From a checkpoint of a small mixture-of-experts model trained on Wikipedia.
Size: 11 layers, width 192, vocabulary 16384, 20.3M parameters.
Training: a variant of Adam for the experts, 438M tokens, 6690 steps.
Below are experts of layer 8 (counted from 0) of a mixture-of-experts language model. Rows are named gate (a neuron's input weights, with its number), up (a neuron's input weights, with its number) and show model dimensions 96-191. Each number is 128 + 32 x the weight over its row's rms, rounded and kept within 0 to 255.
Before each expert's rows: "mostly gets" lists some tokens that are sent to it at least half of the time. This comes from a sample of Wikipedia text that the model never trained on.

# expert 29
mostly gets: "\n", "|---|---|---|---|---|---|", "|---|---|---|---|---|", "|---|---|---|---|", "|---|---|---|", "\n  "
gate0 [124  90 175 151 180 112  66 140 141 151 144  73  95 135 167 113 165 119 102 126 110 129 114 126 143  94 104 100 124 154 159 148 162 110 196 165  95 117 125 159 179 129 134 136 164 109 116 111 133 170 130 136 113  76 125 127  99 106  90 157 204  84  89 112 170 125  72 126  90 167 144  91 157 120 105  81 152  79 149 174 111 104 102 140 171  95 129 129 112 226 108  80 135 116 132  98]
up0 [115  83 144 113  69 121 159 145  61 123  88 138 120 143 117 121 143 138 160 120 141 128  96 132 238 148 134 139 132 141 127  92 180  95 105  67 112 116 148 151 134 128 121 147 103 125 133 133 223 101 164 111 117 183 154  98 159 173 175 153  80 148  92 142 137 157 187  97 131  90  88 148 127 115 163 150 138 118  81 111 102 130 186 123 105 152 168 163 146  91 161 171 123  79 130  93]
gate1 [ 92 171 148 165 177 139 117  95 142 126 158 150  67  95  99 115 153 153  58 129 117 121 164 127 123 191 122 154 144 115  75 136 162 143  89 137 154 108 161  95 112 155 121 121 210  93 186 146 123 155 128 109 150 112 162 153  85 134 159 147 153  75 123 161 114 166 119  76 161  77 114 118 128  73  46  95 172 177 116 144  98 158 145 152 118 177  95 168 187 113 149 139  59  95  92 162]
up1 [144 140  57 146 129 153 165 149 129 133 113 136 122  96 169 101 152 147  99 109 163 139 135 174 126 106 109 108 137 112 198 137 138 151 152  83 106 144  94 192 133 137 138 116  77 149  78  78 133 107 111 152 160  83 102 107 217  98 121 111 118 100 118  85 130  90  86 196 131 159 186  92 150 111 213 102 123 150 155 133 114  91 119 149 154  90 136 126 117 176 131 121 107 142 158 109]
gate2 [ 94 136  77 139 213 188 145  82 116 159 170 197 170 121 149  82 111 144 133 132 117 207 129 118 121 136 115  95 115 168 192 182 142 113 119 162  76 154  99 142 139  98  78 140 171 102 125 190 117  62 156 108 132 120  44 171 181  89 151 132 123 228 174 146  94 146 109 181 122 113 141 124  90 121 140 142 101 132 139 103 164 124 102 138 145  95 130 119 148 148 108 145 105 117 137 125]
up2 [125 106 114 121  87 137 134 181 142 177 115  68 100 141 120 159 158  79 119 107  75 163 150 168 103  80 110 149  99  66 122  93 113 142 117 199 182  79 166 156 116  82  47 144 127 144 130 137 154 133 141  95 122 110  56  65 114 103 121 115 127 129 104  72 156 132  88  64  92  88 158  83 106 115 147 133 162  88 119 148  88 137 113 154 112  84 102 127 137 103  83  87 126 144  92 164]
gate3 [137 152 127 146  66  94 104 129 139 106  83 104 181 106  70 134 156 125 168 123 129 128 159 167 144 113 108 163 133 178 135 150 144 115 101 181 178 189 125  99 171 142 134 105  92  71 152 107 148 105 140  43 123 168  99 106  86 153 103  96 101 194  88  90 139 146 121  99 133 117 162 167  89 153 105 164 104 137 111 171 120 134  69  69 143 132 145  95  91 162 143 161  92  97  78  72]
up3 [117 114 152 159  97 116 159  88 146 111 130 112 100 107  73  85 105 143 124 176  82 179  98 150 133  86 105 169 149 168  69 168 161 166 119 132 146  72 138  88 126 129 125 143 156 107 137 100 140 106 104  46 107 124 146 110  43 165 126 107 162 126 113  87 186 121  96 147 113 165 161 144 121 126 111 135 163 166 145 193  84 132  85  89 135 122 173  75  95 141 114 183 101 104 120  74]
gate4 [101 168 128 134  96 149 135 116 113 122  90 145 139  89 137  90 180 110 104 174 150 116 123 111  78 129 113 148 125 184 154 135 191  72 157 183 116  96 110  94 153 141 102 123 131 190 134 133  94 148 125 137 107 109 169 170 188 152 162 148  87  95 127 142 145 143 126 112 112 166  97 186  75 184  86 173  89 108 123 136  67 154 111 109 149 130 138 169 154 154 146 129  93 110  88 129]
up4 [ 64 117  98 144 130 117  98 171 130 161 170 111 112 191 148 173  83 161 157 120 111  62 117 138 203 126 115 127 116  81  97 128  82 130 117 110 164 171 106 158 138 127 182 142 140 100 162 173 183 134 147 159 125 170 151 116  45 120 146 120 174 197 127 133 104  74 128 162 136  99 178 117 135 102 114 162 121 145 105 163 116 106 205 154 134 119  93  97 126  88 145 115 121  77 176 114]
gate5 [171 205  96 145 160 191 123 133 126  76 124 133 132  82 148 140 124 163 126 157 152 113 149 114 165 156 180 167 133 134 115 146 122 146  96 123 123 134  69  58 150 108 170 108 107 112 121 143 145 143 113 145  57  73 151  68 123 140 168 105 170 106 146  73 174  95 121 112  87 132 127 110  98 102 170 101 142  85 168 148 126 121 130 126 127 109 135  82  48  80 152 114 155 121 118 143]
up5 [ 95  84 131 115 144 116  94 180 165  74 201 134 158 108 161 148 125 148  98 122 143 164 124  94 108 164 119 113 128 216 123 182 129 120 132  76 116 154 144  97  84 139 147 128 154 102 166 173 116 141 117 109  48 150 170 106  80 170 116 129 137 140 107  72 149 210 129 126 155 128 137  47  79 117  47 171 154 121 121 123 160 146  97  79 102 127  86  97 106 181 132  77 125 150 104 142]
gate6 [149  89 158 136 136  75 146  94 122  73 165  97  78 120 118  90 110 112  97  95 131 144 143  91 138 144 106 129 138 179  95  96 153 147 110  94  94 114  69 123 142 112  91 164 146 126 116 172 163 161 167  92 120  96 164 113  56 192 153  87 198 134 171 134 135 136  54  83 134  81 151 149 114 166  89  83 169 146 139 153 135 121 162  69 108 177 138 116  92 106 105 163  78 139 131  77]
up6 [142 172  73 136 131 126 160 187  92 118 127 184 183 115 136  76  67  95 149 132 159 196  87 182  52 190 102  93 148 114  94 111 134 177 148 117 105 126 145 167 184 150 183 134  68 182 109  81 115 145 112 128 116 144  52  66 153 123 109 125 103 129 125 109  74  88 165 137 131 154 174 117 137 103 111  94 175 153 142 106 171  76 137 168 113 105 134 101 104 166  94 124 171 195 140 158]
gate7 [ 57 141 203 115 111 136  53  62 173 106 164 149 118 143 150 114 118 167  87 111 145  46 201 121 127 176 120 110 109  99 146 115  93 165 162 177 108 127  88 158  83 151  98 102 133  89 168 166  83 176 118 135 104  96 139 158 113 117 127 131 108 132 126  74 116 132  91 145  70 152 154 183 142 148 178 125 103 167  86 101 139 138 114 170 145  81 115 116 124 111 141 106 125 143 187  85]
up7 [ 88 167 233 133 158 198  21  54 128 120 174 147 127 144 136  81 122 126  86  55 110  60 181 111  92 141 127 145 123 135 149 145 105 165 147 173 123 148 106 166  97 126 108 143 127 159 118 151  84 142 114 110 117 140 147 123 176 132 130 131  90 150 118  81 161 129 110 134  79 186 166 167 112 177  87 154  96 138 101 117 109 148 139 154 136  70 144 134 150 128 134 148  89 137 160  94]
gate8 [138 159 107 101 106 127 146 102  66 119  46 136 148  80 144 165 107  95 122 182  76 104 100 121 113 139 149 174 107 173 127 109 125  88 164  66 137 170  65 124 170 125 132 133 147  70 130 108 135  80  74 147  83 160 147 142  18 123 118  81 150 153 132 166 118 160 149 117  82 135  98 117  83 124  85 137 161 119  99 178  94 126  66  99 118 207 123 130 114  86 120  89 113  94 112  66]
up8 [139 159  96 104  95 150 133  69  94 108  80 163 130 109 113  84  74 149 163 175 103 150  98  96 154  94 100 155 140 100 125  95 126 131 156 123  80 145 118 139 187 153  99  89 161 106 114  92 106 151 122 177 116 110 166 200 104  97 117 123  90 156 146 136  92 137 126  93  99 167  96 126 133  99  31  86 152 103 162 118  85  84 164 115 147 150  51 139 151  90 142 114 188 124  74 157]
gate9 [ 86 157 162 112 133 124 129 131 133 154 119 101 120 156  73 146 132 142  78 179 119 118 130  98 105 140 102 148 137  91 110  92  76  83 104 130 129  99 194 135 137 207 123 110 127 111 119  88  85  74 129 168 124 208  98 125  49 118  95  74  81  92 143 205 131 160 144  95 112 157 169 111 136  85  73  86 121 116 142  99 117 107 127 202 119 146  56 189 127  76 141 133 141  95 102 177]
up9 [164 141 111  87 148 109 152  86  93 146 127 135 131 140 195 137  70 162 189 129  99 139 104 166 183 156  97 107 136 139  91 114  89 107 147 124 154 143 118 115 106  95 117 111 171 130 132 152 118 155 135  89 152 179  70 105 174 142  98  90 131 163 107 146 161 101 152  97 107 157 133 174 127 161 118 153 146 120 155 197 145 119 149  98  70 195 124  79 172 124 124 119 111  79 145  68]
gate10 [146 133 104 115 159 108 155 124 162  94 154 141 145 133 149 103 113 111  95 139 156 201 129  78 108 126 139 161  92 123 173  83 168 109 167 170 118 164 161 152  98 131 165 139 111 198 145 178 131  94 103 122 160 105 107  32 109 130 112 111 168 185 134 122 157 148 138 154  42 173 148  90 124 120 160 122 164 145 116 163 180 127  98 142  72  44  49  98 116 151 131 111 112 157 148 147]
up10 [138 171 135 105  99 181 123 173  75 138  99 158 164 102  91 122 177 139 139 149 106  88 113 170 134 118 101 133 138 129 148 146 144 143 111  64 131 116 103 135 110  99 117 159 134 150 115  96 166 100 117  99 182 242 218 115 128 158 145 157  72  74 125 156 108 114 152 126 134 138  83 161 122 181 116 182  72 189 104 155 156 145 150 132 103 114 145 151 125 127 151 141 104 103 137 103]
gate11 [111 137 116 126 112 142 132  72  37 124 143  69 129 120 130 116 140 121  62 161 137 140 140 110 100 131 105  99 148 167 132  70 129 130 107 106 126  76 112 107 140  82 111 113 140  93 128 152 123 129 147 127 127 177 177 110 143 134 109 122 137 132 172 186 147 163 179 145 130 150 208 131 165 101 122  63 137 115 118 165 159 160 140 114 122 175 111 178 118 158 200 133 105 116 115 151]
up11 [ 85 144 176 124 137 201 116  92 173  93 210 104 130 126 126  38 203 145 110 171 149 121 135 112 153 110 144  98 125 118 142 160 109 136 139 127 130 134 141 156 138 164 108 131  89 147 165 153  87  86  95 161 152  52 154 142 188 140  99 153 158 209 119 100 152 133 104 156 155 158 126 109 122 108 187 110 131 113 158  94 100 110 145 151 136 159 143 120 125 141  94 147 130 159 133  95]
gate12 [ 94 103 121 159 144 126 179 160 174 155 131 143 104 135 116 108 130 143 111 132  85 123 125  66 182 108 101 125 153 124 139 153 141  94 132 166 123 146  77 160 153 165 128  95 141 134 133  84 179 126 139 132 118 125 136 134  59 159 114 134 159 188 126  98 116 155  65 129 107 112 115 131 137  74  36 119  99  60 139 157 134 109 136 134 110 151 136 124 103 110 149 108 172 124  27 169]
up12 [131 149 124 143 123 144 133 118 110 151 111 114 154  94 183 119 154 191 112 157 143  46 119  91 165 133 154 126 161 117 145  95 125  91 128 150 103 130  95 132 196  61  74 117 121  95 146 129 138 102 121 111  70  86 126 180 157 112 136 133 134 109  89 111 125 137 102 158 197 106 142 177  87  66 130 102 132 117 139 156  91  92  55 107 137  73 115 135 178 107 133 123 114  92 132 158]
gate13 [126 121 150 148 115 159  98  84 157  90  90 166  95  76 148 139 136 176 156 122 136 162 105 166 178 101 158 152  98 123 104 107 155 158  20  36 160 104  62 137 171 135 132 102 119 109 113 129 188 142 138 164  85  94 154 110 134 123 117 127  77 145 129 127 140 172  62 119 154 171 127 134 169 165 149 109 160 114 137 108 110 126 106 100 148 117  73 163 171 208 168 131 154 164 129 122]
up13 [177 123 117 145 122 143 179 119  77 137 161 166 143 141 175 109 134 142  79 159 138 111 168 171 106 135 134 127 127 145 166 169 106 156 179 196  78  82 173 161  95 123 140 101 159 126 109 168  84 145  56 120 137 151 103 206 150 169 138 160  80 179 162 124  89 123 141 120  64 104 133 129 121 118  68 127 151 124 139 206  77 164 152 190 145 159 161 113 144  99  98 125  88  72 135  99]
gate14 [159 111 118 131 122 136 198 116 170 107 160 156 138 103 149 153 151 171 110 120 105 158 122 122 156  97 147 116  97 167 159 158 134 182 142 143 109 174 138  95  53 193 119 151 148 118 115 185 135 105 141 131 117 152 127 184 133 234 141 138 131  65 150 113 115 100 105 155 162 181 153 116 140 115 127 130  92 123 146 115 150 107 142 148 148 147 131  85 121 172 154 139 133 156 155 106]
up14 [139 205 123 144 154 119 160  89  93 110  90 195 143  58 149 146 160 121  74 182 164 123 115  99 131 154 154 159 131 151  79 117 155 149  83 127 142 153 160 108 158 152 116 160 161  99  97 143 171 122 121  75 177 143 130 134 132 102 136 107 107 101 125 101 155 111 111 118  96 152  78 178 124 101 174 135 210 163  97 121  63 124 190 113 129  92 122 120 139 112 124 148 121 169  78 152]
gate15 [112  88 151 102  85 138 139  94 149 111  58 160 142 147 110 187 154 103  94 128 108 102  58 127 112 168 129 149 132 193 154  93 108  80 100 112 112 131 124  93  93 133 111 128 145 153  64 101 159 145 133 152 155 106 153 145 141 147 110  95 108 127  85 175 178 144  76 118 160 128 126 170  71 139 121 107 121  86 120 120  87 121  89  62  67 155 158 173 183 113 180 101 105  90 115 157]
up15 [174 119 133 113 147  88 181 176 115 122 123  93 109 143 135 132 166  92 145  92 161  95 101 187 204  75 133 116 110  71 146  78 122 117 120 103 176 110 165 133 175 160 119 138  94 199 149 132 133 112 143 156 153 116 114 131 156 141 170 136  46 133 141 185 127  41 121 136 218 118 130 179 155 148  93 157 148 144 148 153  79 173 136 122  96 146 156  95 137 183 136 196 132 162 166 186]
gate16 [ 91 129 116 126 213 155 101 112 156 103 150 155 148 126 124 156  91 174 119 138 132 124 115  82 127 183 125 114 115 111 115 143  94 107  67 125  96 120  80 128 142  79 184 126 105 161 130 120 163 175 131 138  86 147 143 126 106 118 137  58 110 156 132 153 180 175 104 159 145 159 145 107  46 109 100 144 146 146 127  93 147 140 111 154 139  64 105 111 132 136  98  89 163 111 142 175]
up16 [157 159 112 134 159 177 147  81 139  90 148  89 152  85 101 171  72 207  71 157 109 146 131 109  53 193 174 144 129 165 145 170  98 140 129  92 127 128  85  69 142 162 190 133 186 183  82  74 170 140 109 119 113  92 110  97  84 168 128 114 106 163 153 153 154 174 113 134 143 166 140 134 107 100 134 151 152 108 119 112 138 134 100 117 134  52 135 128 154 108  76  92 150 154 133 122]
gate17 [ 83 193  90 120 148 154 126 115 137 112 138 114 227 110 101 139 136 103  76 152 170 138  87  79  84 136 117 104 124 141 148 136 146 142 115 106  36 123 129 171 144 119 168 146 164 146 131 109 107  91 105 118 188  98 108 179  90 133 120  95 136 157 156 107 146 139  93 113 151 115 104 171  34  34 137 146 117 152 159 123 129 110  86 124 128  68  80  58 179 108 114 149 134 113 124 124]
up17 [154 161 206 134 157 126 123 129 124 117 199 155 100  98 121 116 102 144  98 193 168 146 169  70 121 122 133 113 130 111 102 127  45 146  86 124 233 141 154 123 161 105 102  95 160 105 141 152 134 134 127  72  59 139 123  78 144 112  72  99 180 126 114 192 100 129 132 173 114  93  61 177 139 161  95  88 163 146  87  93 107 135 132 131 101 141  97 171 116 123 154 127 160 145  65 153]
gate18 [ 85  69 159 174 181 135 133  97 158  84 140  90 137 104 132 120 150 140 109 136 133 160  90  77 151 128 136 166 140 221 145 112  95 152  89 116 127 105  58 119 142 109  94 138 155 166 134 128 154 151 126 104 150 102  94 152 156 107 126 137  85 186 178 128 168 160  74 120 132 140 179 116  47 140 122  92  94 130 130 177 126 116 156  85 130 154 151 154 120 179  71 144  53 118  65 141]
up18 [117 146 129 173  91 108 147 108 127 135 116 136  69 130 124 122 134 163 165 110 133  44 134 142 155 166 141 158 123  93 137 135 106  98 143 116 139 134  77 143 111 188  93 119 168 105 162  64 117  58 117  99 136 181 148 114 153  97 131 137 155 122 106 117  81 145  94 192  82 116 111 106 167 159  80 135  87 144 141  27 189 107 101 153 145 118  87  76 176 132 121 102 185 110 178 103]
gate19 [194 163  80 159 146 132 112 116 140  97 149  39 148 124 153 159 102 125 111 161 137  90 115  74 110 205 157  83 131 111  81 113 157 133 121 176  57 176  52 122 159 120 124  99 150 155 186 143 123 113 115 148  97 146  88 116 100 115 151 103 156 104 124 110 175 127 113 158  96 146 138 139 154 111 129 129 155 111 134 161 216 152  61 126 159  86 186 109 119 114 127 125 172 119 174 121]
up19 [ 73 125 151 111 135 132 129  89 127  88  96 112 128 143 128 102 116 110 145 170 224  97  93 143  60 133 178 120 143 103 140 156 157 186  73 123 109 157 113  99  79 129 132 130 142 138 128 142 159  85 117 140 187  85 125 183 119 122  96 114 112 143 168 131 160 103 105  88 131 124 114 177 122 128 179 122 174  85 137 101 141 112 156 152 151  97 142 163 153  91 201 140 177 187 152  66]
gate20 [102 174 156  89 163  80 106  92 134 106 164  85 206 131  95  95 141 138  84 139 126 182 128  97 159 152 136 134 108 182 169 138 126 158 128 125 112 120 122 100 139 131 203 125  76 170 149 147 215 125 165 132  77 114 185 100  70 169 127  94 145 127  72  90 211 108 176 155 175 153 143 100  72 108 124 150 132 138 104 116 177 145 131 118 112 123 141  76  53 140 108 142 167 191 100 149]
up20 [ 69 172 139 172 135  91 132 104 150 114 149 159 153 103 113  64 168 181  97 127 171 160 112  97 106 144  71 138 130 191 162 221 107 193  77 132 107  66 168 128 109 176 162 109 167 165 113 155 163 159 107 103 126 100  99 122 171 153 115 138  68  59 123  47 120 159 141 146 140 167 138 129 143 128  57  50 113 118 164 108 110 124 159 185 128 128  98 157 169 142 123 137 178 160 107 117]
gate21 [160 162 163 108  87 140  67  96 141 115 177 121 110 158  97 115  94  72 125 187 134 126 176 144 109 154 115  56 140  77  88 158 144  52 129 145 111  97 153  74 100 152 130 140 131 153 150 145 109 110 187 103 121 173 129  84 122 129  92 145  95 128 106 173  91 130 130  65 153 138 112 102 154 174 167 145 119 175  97  82 132 152 150 165 113 105 102 171 101 120 100 130 134 131 171  98]
up21 [110 159 160 162 123  99 133 142 150 127  77 142 128 117  55 161 163 135 118 122 144 125 111 179 119 151  83  74 123 140 155 150 178 104 123 166 122  48 147 115 157 140 152 142 134 101 109  54 140 126 142  67 150 146  88 130 165 136 143 159  79 103 124 138 115 143 142 119 152 162 159 132 100 134  64 133 121 103 147 104  29 108 139 151 219  72  95 175 156  97 135 144 146 173 112 183]
gate22 [145 168 195 163 158 124 144 120 154 122 144 112 143  86 115 133 181 149  84 143 146  74  92  85  96 112 146  99 125 108 102 137 171 131 115 176 142 169  11  53 173  78 123 126 126 142 163 142  97  90 149 139 150  62 106  95 106 137 111 139 103 112 174 134 178 128  92 165 100 101 120 162 119 154 140  80 156 149 128 168 143 111  76 116 173 125 143 164  82 172 122 140  82 162 192 152]
up22 [133  86 135 102 173 165  89 157 160 115 104  32 144 106 126  87 167 202 149 119 105 138 161 129 137 112 143 139 133 135 133 105 127 130 130 152 144 147  77 204 138 140 132 120  97  90 154 132 137 125 183 106 109 190 138 111 127 121 124 111 136 123 130 110 137  81 132 116 137 137 181 149 125 143 177 101 139 142 114 138 192 160  48 128 132 122 148 133  72 148  48 138 128 138 140 112]
gate23 [107 144 137 166  64 127 148 147 160 157  50 172  57 133 174 155  76 156 169 102 118  92 123 136 191 177 167 158 147 113 111 142 138  72 139 155  76 163  64 108 116 134 120 157 140  85  79 140 112 148 141 158 125 153  96 156 168 178 142 112 190 135 109  93 124 150 104  93 118 161 113 151 117  98 228 157 123 145 170  85 138 106 103 126 126 143 172 182 113 109 127 145 132 110 132  87]
up23 [164 142 105 135 164 118 107 138 135  72 186 102 158  72  99 142 180 110 117 148 149 130 151 105  89  81 114 117 114 149 129 142  64 154 133 122 142 121 222 187 154 118 121 144  85 171 194  88 107  98 140 103 145 142 189 109  88 140 108 152  92 128 151 158 121  86 170 149 124 141 152 165 111 163  59 129 129 110 131 172 104 162 136 131 125 103  53 135 144  87 123 140 131 123 153 145]
gate24 [116 163 141 172  56 145  96 119 183 136 111 151  86 164 189 119 157 164 169  88 150 105 122 129 125 135 180 168 117  79 153 153 117 131  97  80  94 118 105 145 107 128  82 101 127 182 167 141  60 156  95 132 118 111 124   0 100 140 138 124 131 124 138 101 150 146  86 159 153 104 147  75 161 144 142 138 123 142  90  83 146 125 160 171 101 121 102 152 173 146 140 134 151  55 125 102]
up24 [154 136  80  96 125 138  94 140 190 118 137 126 139 119 120  71 100 126 130 142 127 164  66 112 135  65 147 114 165 173 116 157 127 148 115 109 136 135  65 147 118 124 119 132 171 144 141 161 102 158 102 173 125 101 124 124  55 135  97 128 182 141 147  99 118 172 152 183  89 148 112 120 164 146 161  95 143 140 116 159 105 109 210 165 130 121 157 130 146  75 130 149 183 200 117  89]
gate25 [105 136 140 116 106  89 133  74 155  99 123 117  96 147  94 142  54 131 129 138 143  98 136 138 120 103 171 161 140  71 132  88  88 153 196  76 108 131 126 122 115 121 178 122  79 158 140 173  90 224 141  77 139  84 149 156 129 120 136 118 161 154 120 155 145 154 105 128 114 148 114 156 121 167 142 119 119 141 120 102 105 140 201 129 155 125 105 159 102 109  86 129 111 216 110 137]
up25 [ 96 134 110 142 120 146 115 123 151 121 106 109 143 166 112 133 173 178 176 130 168 133  52 162 156 114 106 188 142  57 177  71 117 112 104  94  65 131  80 167 137 126 160  73 113 188 141 119  91 188 114 106 148  63 108 133 129 155 115 160  79 103 128 117 125 114 179  91 160 113 122 148 133 118 109 103 140  92 149  67 108 135 168 138 127 177  92 121 141 131 145 142 128 140 104 151]
gate26 [175 150 125 148 141 120 139 122 160 128 151 121 163 146 132 113 108 119  83 134 133 149 116 109 175 138 140  84 128 145 146  87 117 151 106 200 151  91  86 111 146 119  90 128 143 124 180 140 136  99 101  44 148 135 145 169  72 129 157 147 123 118 127  60 127 148  25 129 185 139 210 116  92 196  88 144  89 135 137 121 145 137  93 165 177  96 123  38 170 150 100 111  99 153 117 183]
up26 [107  83 132  99  48  66 116  82 126 159 126 125  84 183 195 187 106 123 125 106  94 169 160  80 199  98 127 117 117 174 135 160 115  94 167 114  92 120 150 128 115 132  64 141  83 131 152 129 148 148 146 152 127 137 170 134 136 147 152 121  90 129 132 124 206  90 122 102 210  93 167 124 188 171 120 168 140 125 146 194 108 141 162 118 138 168  87 119 130 114 120 131 110 180  86 134]
gate27 [234 156 148 147 128 122 136 126 124 114  93 128 106 174 152  97 118 111 112 138 157 121 102 111  98 101 149  84 144  74  98  26  97  66 145 137 123 154 101 106 145 105 123  90 187 128 190  92 161  99 177 152 175 186  82 118 170 142 160 117  84 110 108 156 137 160 166 104 125 162 122 154 164 131 108 132 139 120 106 128 123 108 152 154 134 155 123 157  94 140 154 141 141 200 100 161]
up27 [148 133  93 124 147 154 196 173  84 120 124 135 107  84 125 169 139 107 122  82 146 100 106 181 110 132 124 127 126 159 128 109 126  70 152 127 159 113  92 109 147 115 159 118  91 117 131 125 131 169 141 100 165 125 137  71 117 157 155 177   0 123 133 179 132 136 145 115 132 120 105 152  96 162 121 136 132 210 174 163 100 141 146 122 117 193 171  86 106 171  82 136 166  74 118 158]
gate28 [111 114 105 134 153 157 127 123 125 101 120 146 176 104 153 102 132 182 178 173 127 150 113 173 102 159 152  88 103 131 131 174 118 145 127  69 147 173  15 113 168 107 127 124  91 107  99 134 166 142  54 126  99 116 110 110 131 163 108 109 183 111 126 116 114 200 175  82  63 107 118 123 129 110 164 133 106 167 125  56 155 120  91  92 148 147 116 198 153 157 134 170 114 108 151 182]
up28 [ 94 101 113 128 111 104 137 119 133 132 119 116 122 105 113 140 135 132 112 172  97 188  95 139  57 150 130 125 140 176 154 185 119 156 109 106 235 153 113 182 188 117 119  98 120 130 132  97 149 134 148 100 123  84 116 105  90  95  41  95 124 200 183 100 145  95 172  98  43 124  71 106 106  98 187 104 154 201 138 121 143 112 142 139 105 141 125 118 127 147 133 140  95 184  93 121]
gate29 [111 117 129 104 143 113 138  98 198 137 130 130 117 159 113 119 184  81  66 140 122 124 121  96 135 202 163 167 150  95  72 120 166 128 120 130  97 157  86 159 149 111 143 148  70 151 136 183  80 138 137 198 116 101 177 126  90 112 112  87 127 124 127 113 127 132 112 128 114 154 178  66 128  96 181  87 116 115  95 132 144 137 134  98 146 118 120  96 123 109 131 128 125 117  75 146]
up29 [ 97 119 144  89 194 115  75 167 199  97 140 100 127 129 129 138 184  88  41 105 119 102 161  98 120 111 136 115 137 164 107 147 152 132 157 115  97 109  56 136 131 134  98 138  76 171 156 158 134 149 125 122  77 144 197  74  81 128 150 118 106 108 146 122 120 192 103 141 136 130 163 111 101 119 112 117 117 156  63 175 178 122 149 111 172 106 110 131 161  98 134 130 141 110  73 164]
gate30 [182  77 176 165 125 148 119 201  51 114  79 139 106 106 117 130 155 150 154 109 186  82 124 172 146 194 175  97 129 135 135  77  88  91 137 172 120 175 153 178 100  81 161 103 130 112 127 108 110 148  98 150 110 123 163  88 140 100 140 113 153 112 115 127 127 144  74 124  98 127  90 160 164 110  77  99 149  40 115 151  65 134 145 116 158 141 115 140 121 152 154 115  98 129 113 148]
up30 [179 137 143 137 101  91 110  81 210 118 157 174 113 153 167 126 136 127 110 159  76 162 158  70 101  68  91 142 134 142 141 154 144 160 157 107 127 159 134 103  91 190 114 106 162 177 179 112 186 111 109 179 148 113 140 132 112  88 149 125  74 180 114  99 140 140 192 117  66 156 155  85 128 125 175 156 109 118 129 139 192 102 122 117 102 118 108  87 151 159  96 109 119 149 100  88]
gate31 [173 136 119 122 107 134 141 166 144 170 103  95  53 123 136 192 106  79  98 131 111 128 128 160 178 177 148 170 135 110 106  64 143 138 112 129 139 139  76 115 139  57 139 128 138  93 153 166 137 136  99 111 136 167 104 140 116 135 155 115 140 153 104 109  76 172 134  91 120  99 148  33 134 123  95  93 117 112  81 137 118 129 148 116 105 171 134  79  82 140  98 119 103 128 127 120]
up31 [139 122  95  81  65  74 131 119  86 127 124  84 154  94 124 149 164 109 163 176  94 213 165 185 118 118  48 143 124 169 165 151  99 112 124  97 106 107 195  98 135 158 162 150 117 155  50 104 123 104  80 128 124 140 110 127 114 135 101 125 124 116 100 145 211 143 186 171  99 130 117 101  91 113 149 134 126 145 156 192 116 143  85 132  83  88  96 147 162 157 102 128 115 111 134  93]